{"num_hidden_layers": 14, "hidden_size": 128, "hidden_act": "gelu", "num_attention_heads": 2, "rope_fraction": 1.0, "init_std_qkv": 0.0442, "beta1": 0.95, "weight_decay": 0.038, "schedule": "wsd", "decay_shape": "cos", "final_lr_fraction": 0.02, "train_tokens": 590600000}
Below are experts of layer 4 (counted from 0) of a mixture-of-experts language model. Rows are named router (the router's row for the expert) and show model dimensions 0-127. Each number is 128 + 24 x the weight over its row's rms, rounded and kept within 0 to 255.
After each expert's rows: a language model's description of what the expert responds to. This comes from a sample of Wikipedia text that the model never trained on.

# expert 1
router [101 116 158 157 105 147 138 124 183 132 141 129 114 150  94 125 122 148 110 129 136 139 148 123 105 127 120 165  76  79 149 155 105 120 104  90 154 112 122 111 134 113 109 135 141  97  97 151 120 133 182 144 147 157 140 144 144 126  96 165 136  79  95 106 190 119  84 104 135 131 102 113 146 130 128  96 102 121 115 116 115 133 152 170 125 150 141 141 130 104 160  74 141 106 140 163 158 152 133 107 153 171 133 161 114 148 116 157 126 125  88 158 169 124 122 129 110 129 108 142 171 132 119 131  88 153 147 108]
It responds to: Infinitive and auxiliary words. Function words inside verb phrases, mostly infinitive to plus modals and auxiliaries such as would, have, been, not, into.

# expert 0
router [100 104  96 154 147  89 119 107 148 118 114 169 152 135 100 130 129 130 150 116 149 119 151 165 101 140 124 207 139 104 134 118 134 122 120 121 145 119 142 119 114 141 132  98 129 141 159 103 152 120 125 157  85 108 107 128 152 160 171 186 151 120 115 114 103 142 125  66 144 115 125  85 148 109 139 152 171 118 106 128 124 142 125 124  95 140 160 116 118 115 121 109 145 157 156 123 135 154 106 125 136 143  98 143 183 129 155 126 156 132  74 181 140 128 116 151 185  95  98 164 124 130 127 105 144 120 110 141]
It responds to: Commas and list separators. Commas and comma-joined punctuation such as ), ., ", ; and dashes that end a clause or list item, e.g. "Tancred, routed", "white bass, black bullhead".

# expert 48
router [142 131 146 158 140 133 117 118 156 117 158 106 128  89 145 106 122 159 100 114 103 143 130  78 132  99 101 147 100 111 152 115 138 143  95 146 119 140  99 146 144 144 114 143 130 168 141 100 143 141 126 150 167 126  96  91  98 100 160  96  72  85 116 120 142  79  98 140 145 191 129 135  96 121 113 137 145 143 124 151 128 120 102 183 160 109  98 133 128 150 128 135 117 112 155 132  60 108 138 129 129 107 179 148 116  95 103 112 111 119 140  97 119 134 130 163 173 150 137 103 133 138 133 135 159 153  99 146]
It responds to: Letter y in names. The letter y and short pieces like ry, ames and oy inside personal and place names, e.g. Vlad-y-kin, Ari-y-awansa, Hen-ry, Gal-way.

# expert 58
router [148 105  77 119 107 135 127 172 138 133 121  94 116 132 158 131 115 153 131 114 129  99 124  86 166 150 139 185 136 124 138 140  89 117 144 157 120 167  97 134 113 127  93  99 132 142 166 108 187 109 134 151 182 110 131 127 101 116 126  95 136 104 146 138 163  99 141 154 150 167 137 116 125 146 134 141 148 141 120 143 112 118  97  91  98 112 171 121 127 140 127 153 139  98 137  78  99 114  97 135 154 132 123  97 108 142  90 110  88 115 141 151 141 177 161 130 111  90 151  89  99 120 108  91 136 119 143 127]
It responds to: Capital-letter codes. Single capital letters ending abbreviations or codes in sports tables, such as the O in TKO, CRO, and R in FR, R1, GHA.

# expert 28
router [160 176 131 111 166 152 153 166  94 138 104 125 102 100 105 137 138 148 154  83 168 155 135 175  85 132 109 101 125 152 124 164 128  99 156 154  84 101 159 118 117  96 131 105 135 157 110 109 137 138  96 154 157 101 130  93 141 104 101 139 130 147 104 124 110 124 114 102 161 171 127 124 130  98  87 151 134 161 101 124 129 137  94 115 115 139 124  96 138 107  99 135 114 133 120  99 203 126  97 113 108 126  95 134 111 157 127 113 129  87 171 105 112 123 102 115 135 144  98 105 138 159 128 103 120 137 137 137]
It responds to: Digits and lowercase m. Single digits and decimal points inside numbers and years, such as 62.8, 1946, 3155, and a lone m beginning words like mice, mosque, map.

# expert 29
router [160 176 132 110 166 152 154 167  94 137 103 126 102 101 104 137 137 149 154  83 169 155 135 176  85 133 108 100 126 151 124 165 128  99 156 155  85 101 159 119 117  96 131 105 135 158 110 110 138 138  95 153 157 103 130  95 141 103 100 139 130 146 105 125 110 125 115 104 161 170 126 124 132  98  86 153 134 161 101 125 129 137  93 114 116 139 125  96 138 106  99 134 114 133 119  98 202 126  98 114 108 127  95 135 111 156 125 112 129  88 171 105 111 124 102 117 134 143  99 107 138 159 127 104 121 137 137 138]
It responds to: Numbers, blanks and re-. Empty table cells, ordinals and numbers in stats or tables, and the prefix re, e.g. fourth tier, 10,000, referred.

# expert 7
router [166 149 147 132 127  81 167 151  97 118 127  88 113 116 143 143 138 107 130 149 148 123  93 178 115 128 122 134 118 119 157 142  64 127 114 135  99 113 128 104 123 117  99 148 149  95  88 146 133 119 137  77 150 164 149 126 121 125 141 102 127  96 114  98 117 121 131 170 108 183 164 117  95 131 138 169  94 134 156 102 110 118 123 138 170 161 135 126 137  94 107 167 118 145 175  97 147 110  85  89 135 121  92 162 115 115 142 135 114 129 131 136 128 121 143 113 104 161 102 147 157 114 125  97 172 137 161 115]
It responds to: Res/des/dis prefixes. Word-initial pieces like res, Res, Des, pres, dis, Sch starting longer words, plus lead bytes of accented or non-Latin characters.

# expert 15
router [132 144 134 124 135 135 148 148 130  77  96 110 123  97 120 130 122 104 126 142 109 114 158 119 125 139 116 137 129 131 147 155 136  96 161 162  88 117 150 136  97 137 168  74  89 153 102 148 129 127  90 124 132 122 101 110 162  84 105 133 136  97 112 150 133 129 105 150 154  93 193 153 158 121 128 127 152 141 116 151 128 176  87  93  99  98 123 158 142 137 140 140 148 142  97 110 118 160 141 163 150 156  90 117  85  62 104 125 128 140 155 123 134 158 142  91 157 139 137 132 162 109 137 110 159 101 148 127]
It responds to: Name-internal fragments. Odd mid-word pieces inside foreign names and proper nouns, often after a capital N (Nagesh, Ninja, Nannuzzi), also table fillers.

# expert 4
router [154 126  91 130  83  94 131 106 122 112 155 109 119 114 119 155 130  88 111 140 155 157  89 162 159 153 115 151 141 125 125  96 147 181 138 119  95 117 156 131 155 130  85 142 147 181 149  94 130 113 148 117 112  78 133 133 132  86 150 131 128 103 150 130 141  94 162 133 145 160 178 139 123 143 126 143 116 148 132 117 132 106 136 133 116  98 120 125 148  98 145 136 142 121 144 113 178 104 119 122 125 184 114 138 107 118 176  97 116 125 133 129 138 132 150 147  98  58 161 143 109  81 163 139 138 130 146  89]
It responds to: Place-name endings. Final pieces of place names and name starters, such as S·anta, New before York, Bost·on, Richmon·d, Trinid·ad, plus = closing article titles.

# expert 40
router [154 115 146 132 154 123 120 107  90 153 140 144 113 119 132 119 154 149 126 149 104 151 117 122 144 142 145 122 104  94 133  98 117 141  98  78 129  93 106 123 135 107 164 171 103 126 105 104 103 164 123 132  91 123 166 109 142 102 102  99  91 176 119 134 130 106 130 152 159 127 111 129 105 185 123 162 112  96 142 159 148  97 120 118 101 137 118 121 160 114 169  90  98 135 126 168 173 128 147 142 133  95 115  96  96 134 148 158 142  96 163 136 134 154 127 167 144 153  77 127 131 121 116 124 118 149  89 184]
It responds to: Word-final e. Final e or le piece closing a word or stem, such as tap·e, mod·e, pion·e·er, sh·e, Doub·le, and similar endings like ade, ve.

# expert 10
router [159 163 130 100 153 157 137 154  89 147  92 115 105 108  97 131 135 154 161  85 165 157 132 168  73 135 105 120 135 144 128 163 120  94 145 147  88 107 157 117 111 103 131 110 124 155 110 118 149 150  86 145 153  87 122 106 131 116 100 130 139 133 106 102  96 128 115 108 161 151 122 122 147 107  91 151 133 161 110 108 118 135  95 119 121 143 117  93 158 112  95 145 104 131 136 110 197 109 104 115  99 119  93 138 102 156 132  95 135  82 176 104 103 131 100 110 131 144 107 113 139 155 113  98 124 130 147 113]
It responds to: Word-final pieces, sentence ends. Word-final pieces of proper names and the periods ending ordinary sentences, such as Short Hill·s, Martin before Vahl, green. Newspapers, department was.

# expert 51
router [121 175 122 169 153 106 107 167 140 135 119 119 127 120  73 118 154 101 127 165 119 153 129 142 136 140 150 109 137 104  68 127 152 168  96 131 118 102 133 127 126 109  82 100 134 163 156 101  79 151 132 139 144 148 131 136 137 125 102 129 126 148 166 166 142 125 107 110 136  81 141 136 102 132  98 159 129 138 103 150 139 148 156 141 133 145 111 133 165 122 117 145 117 128 125 110 124 116  80 125  91 161 117 155 115 151 180 138  89 144 164 124 116 158 109 169 102 132 172 150 106 124  98 100 127 153 111  75]
It responds to: Place-name endings. Final or inner pieces of proper names, especially places, like -ol in Bristol, Claresholm, Crandol, plus York and -ville.

# expert 27
router [142  87 156 135 127 101 129  95 151 141 122 115 154 122  95 147 142 118  84 125 122 141 124 110 183 107 139 112 146  96 135  93 134 128 125 148 178 138 159 135 166 122 135 112 100 147 139 142 128  86 120  77 160  85 122 107  91 109 111 162 139 133 132  98 128 120 118 154  99 141 122  91 132 151 123 101 104 124 150 118  86 122 116 120 151 104  75 189 117 131 176 130 152 173 140 165 117 137 152 105 142  95 134 154 124 148 155 111 126 119 111 133 122 183 143 154 146  88 115 139 117 110 121 165 144 143  88 112]
It responds to: Word-ending suffixes. Final suffixes -is, -es, -ous, -ers, -ies closing words before punctuation, notably city names (Minneapolis, Annapolis, unanimous, engines).

# expert 17
router [128 142 146 102 104 121 155  99 137 121 117 163 163 147  97  93 100 156 120 126 126 128 124 104 113 111 161 146 122 137 140 117 122 113 150  77 147 172 119 146 152 124 136 146 110  97 150 152 112 131 190 141 109 143  90 142 159 179 131 103 114  95 159 135 120 136 105 120 135  89 104 129 111 110 144 162 170 140 105 107  81 129 157 124 118 137 138 116 126 142 157 126 149 128 159 159 101 103 131 140 100 114 105 115 160 158  90  96 131 108 127 129 169 112 126 114 112 128  78 146 153 148 144 173  84  74 143 171]
It responds to: Abstract noun endings. Word-final noun suffixes and common nouns before of or in, e.g. instability, faction, development, school, game, government.

# expert 37
router [158 132  79 118  84 148 146 130 139 112 150 123 105  86 118 136 103 103 160 152 145 138  96 127 142  62 154 127 125 137 108 113 144 145 127 104 138 135 148 145 119  91  73 150 134 104 105 105 106 134 132 150  80 177 116 136 124 142 111 147 104 161 129 136 116 117 157 142 124 176 154 171 157 126 119 116 133 120 120 112 103 137 144 128 158  85 108  99 107 109 156  95 159 129 125 106 152  94 117 111  93 105 123 183 163 105 156 118 138 163 182 120 142 116 143 142 141 122 164 139 120  99 127 137 124 162  99 101]
It responds to: Mid-name and piece. The piece and plus similar middle fragments inside words and foreign names, such as Tonawanda, Luganda, pandemic, Allende, ketchup.

# expert 63
router [123 102 105 151 136 129 103 127 113  78 110 137 142 168 129 130  97  78 152 112 149 122 124 133 110 151 136 120 150 126 157 171 127 139 121  93 148  70 116 143 154 106 129 154 142  83 125 143  98 126 156 164 123 133  86 116 140 123 150 154 135 129 137 125 155 140 122 105 107  79 106 103 122 106 132 140 173 131  93 102 107 103 142 137  87 161 117 112 105 184 105 145 161 126 114 161 187 160 100 163 163 132 130 113 157  90 100 175 137 129 132 126 172 119 127 131 145 147 156 104 146 133  89 129 138 109 142 129]
It responds to: Clause-linking words. Subordinators and relatives starting clauses, like that, which, when, where, because, and commas after introductory phrases.

# expert 44
router [127 157 155 141 140 129 157 127 108 139 141  99 112 138 120 122 170 117 148 125 146 149 158  93 119 166 146  92 141 121 163 114 108 133 106 158 123 128 162 128  82 124  85 145 144 122 137 118 126 123 146 110 147  98 113 178 151 140  87 156 123 102 120 135  87  90 135 100 146 152 144 131  98 112  81 102 186 173 115 104 110 132 158 130  98 143 109 104 135 124 149 109  83 144 128  90 132 115 120  74 117 120 117 137 170 141 182 117  87 154 141  99 110 151 164 120 121 122 114 111 124 149  77 144 151 143  97 125]
It responds to: Mid-word tig, ag, sy. Word-internal pieces like tig, atis, ag, sy, sib in Latin species names and longer words, such as prestigious, polystigma, Gemäldegalerie, engagements.

# expert 61
router [105 109 106 130 108 121 115  67 122 105 117 146 144 140  88 132  97 151 107 116 100 137 139  95 112 118 176 146 128  56 135 138 123 122 149 101 120 195  96 113 161 139 134  77 103 135 127 123  90 147 142  90 112  95  88 152  86 138  90 155 142  76 152 115 124 158  93 133 133 116 150 123 135 135 120 151 102 126 131 128 125 125 148 111 129 143 131 156 148 133 112 146 153 127 106 146 147 133 136 124 115 129 178 118 126 152 164 176 163 118 134 153 132 110 141 152 159 113 133 144 126 158 110 118  61 128 127 112]
It responds to: Word-final suffix pieces. Final pieces completing words split mid-word in prose, such as en in chicken, y in wealthy, er in better, ong in strong.

# expert 60
router [169 143 129 136 121 127 150 160 102 140 107  86  99 135 121 119 161 126 144 180  93 139 120 129 110  98 106 137 140  99 123 103 122 101 159 118 139 161 140 157  94 175 137 123 119 144 118 144 150 114 127 161 110  78 107 131 113 127  88 184 113 119 138  85 125 137 132 153 172 135 150 116 113 143 137 134 125 176 121 150 144 136  89 118 112  96 124 125 160 119 107 125 107 120 132 104 136 111 112  92 122  98 150 166 159 129  86 130 137 100 144 105 166 158 105 116 202 152 104 125 108 104  88  84 154 128 120 123]
It responds to: Name pieces after Z or ch. Middle pieces of names and words, often after Z, z or ch, e.g. Z-ion-ist, Z-ey-nep, Herz-li-ya, Bol-sh-eviks, plus men, women, children.

# expert 35
router [162 139 146 119 123 163 134 142 106 106 129  85 100 117 120 167 130 155 140 110 149 126 128 169 116 121 131 138 123 154 170 106 146  96 130 123  95 145 141 192  89 132 111 129 108 152 127 111 106 127 106 171 122 127  98 136 132 112  80 135 142 139 165 120 121 144 156  91 101 171 117 125 125 107 123 140 178 143 107 134 153 160  91 128  81 156 130 109 128 157 119 126  97 161 126 103 105 144  89 163  94 123 154 102 121 158 113  94 140 115 159 105 118 120  83 126 161 111  81 146 110 158 105 133 129 168 100 158]
It responds to: Equals signs in formulas. Equals signs in math and definitions, plus infobox field words like Created by, km, election and year prefixes like 202.

# expert 34
router [162 179 135 112 168 154 155 169  95 140 105 127 103 101 106 139 139 149 155  85 172 157 137 177  87 135 110 101 128 154 125 166 131 101 158 156  87 103 161 119 119  97 133 108 136 160 111 113 139 139  96 156 159 103 133  96 144 105 103 140 132 147 106 126 112 126 115 105 163 173 128 127 133 100  88 155 135 162 102 127 132 140  95 116 118 141 127  97 140 109 100 136 115 135 120 100 204 129 100 116 111 128  97 137 113 158 127 114 131  89 173 107 114 127 105 119 136 145 101 107 140 161 130 105 123 139 140 139]
It responds to: Row numbers, name beginnings. Position numbers at the start of results-table rows, like | 14 |, and opening pieces of capitalized names, such as Indep·endent, Gre·ene, Ari·zona, Sh·ew.

# expert 46
router [ 93 118 142 117 112  90 110  97 136 150 175 123 165 131  91 148  98 144 164 128 137 141 138 135 180 127 125 119 128 109 139 140 134 115 129 126 153 131 123 113 133 117 135 135 122  97 158 153 143 110 120 113 162 110 155 107 119 124 144 165 153 144 127 151 195  86  92 113  99 127  91 105 137 157 152  95 133  66 166 110 162 158 129 115 138 169 124 138 114 143 147  91 135  80 112 156  70  96 133 118 155  87 160 154 119 113 124 144 122 113 113 130 169 103 104 126 110 103 122 134 128 103 157 171 119 146 147 146]
It responds to: Prepositions after verbs. Prepositions following a verb or noun and before a noun phrase, such as released for, charted for, replaced by, released from, during.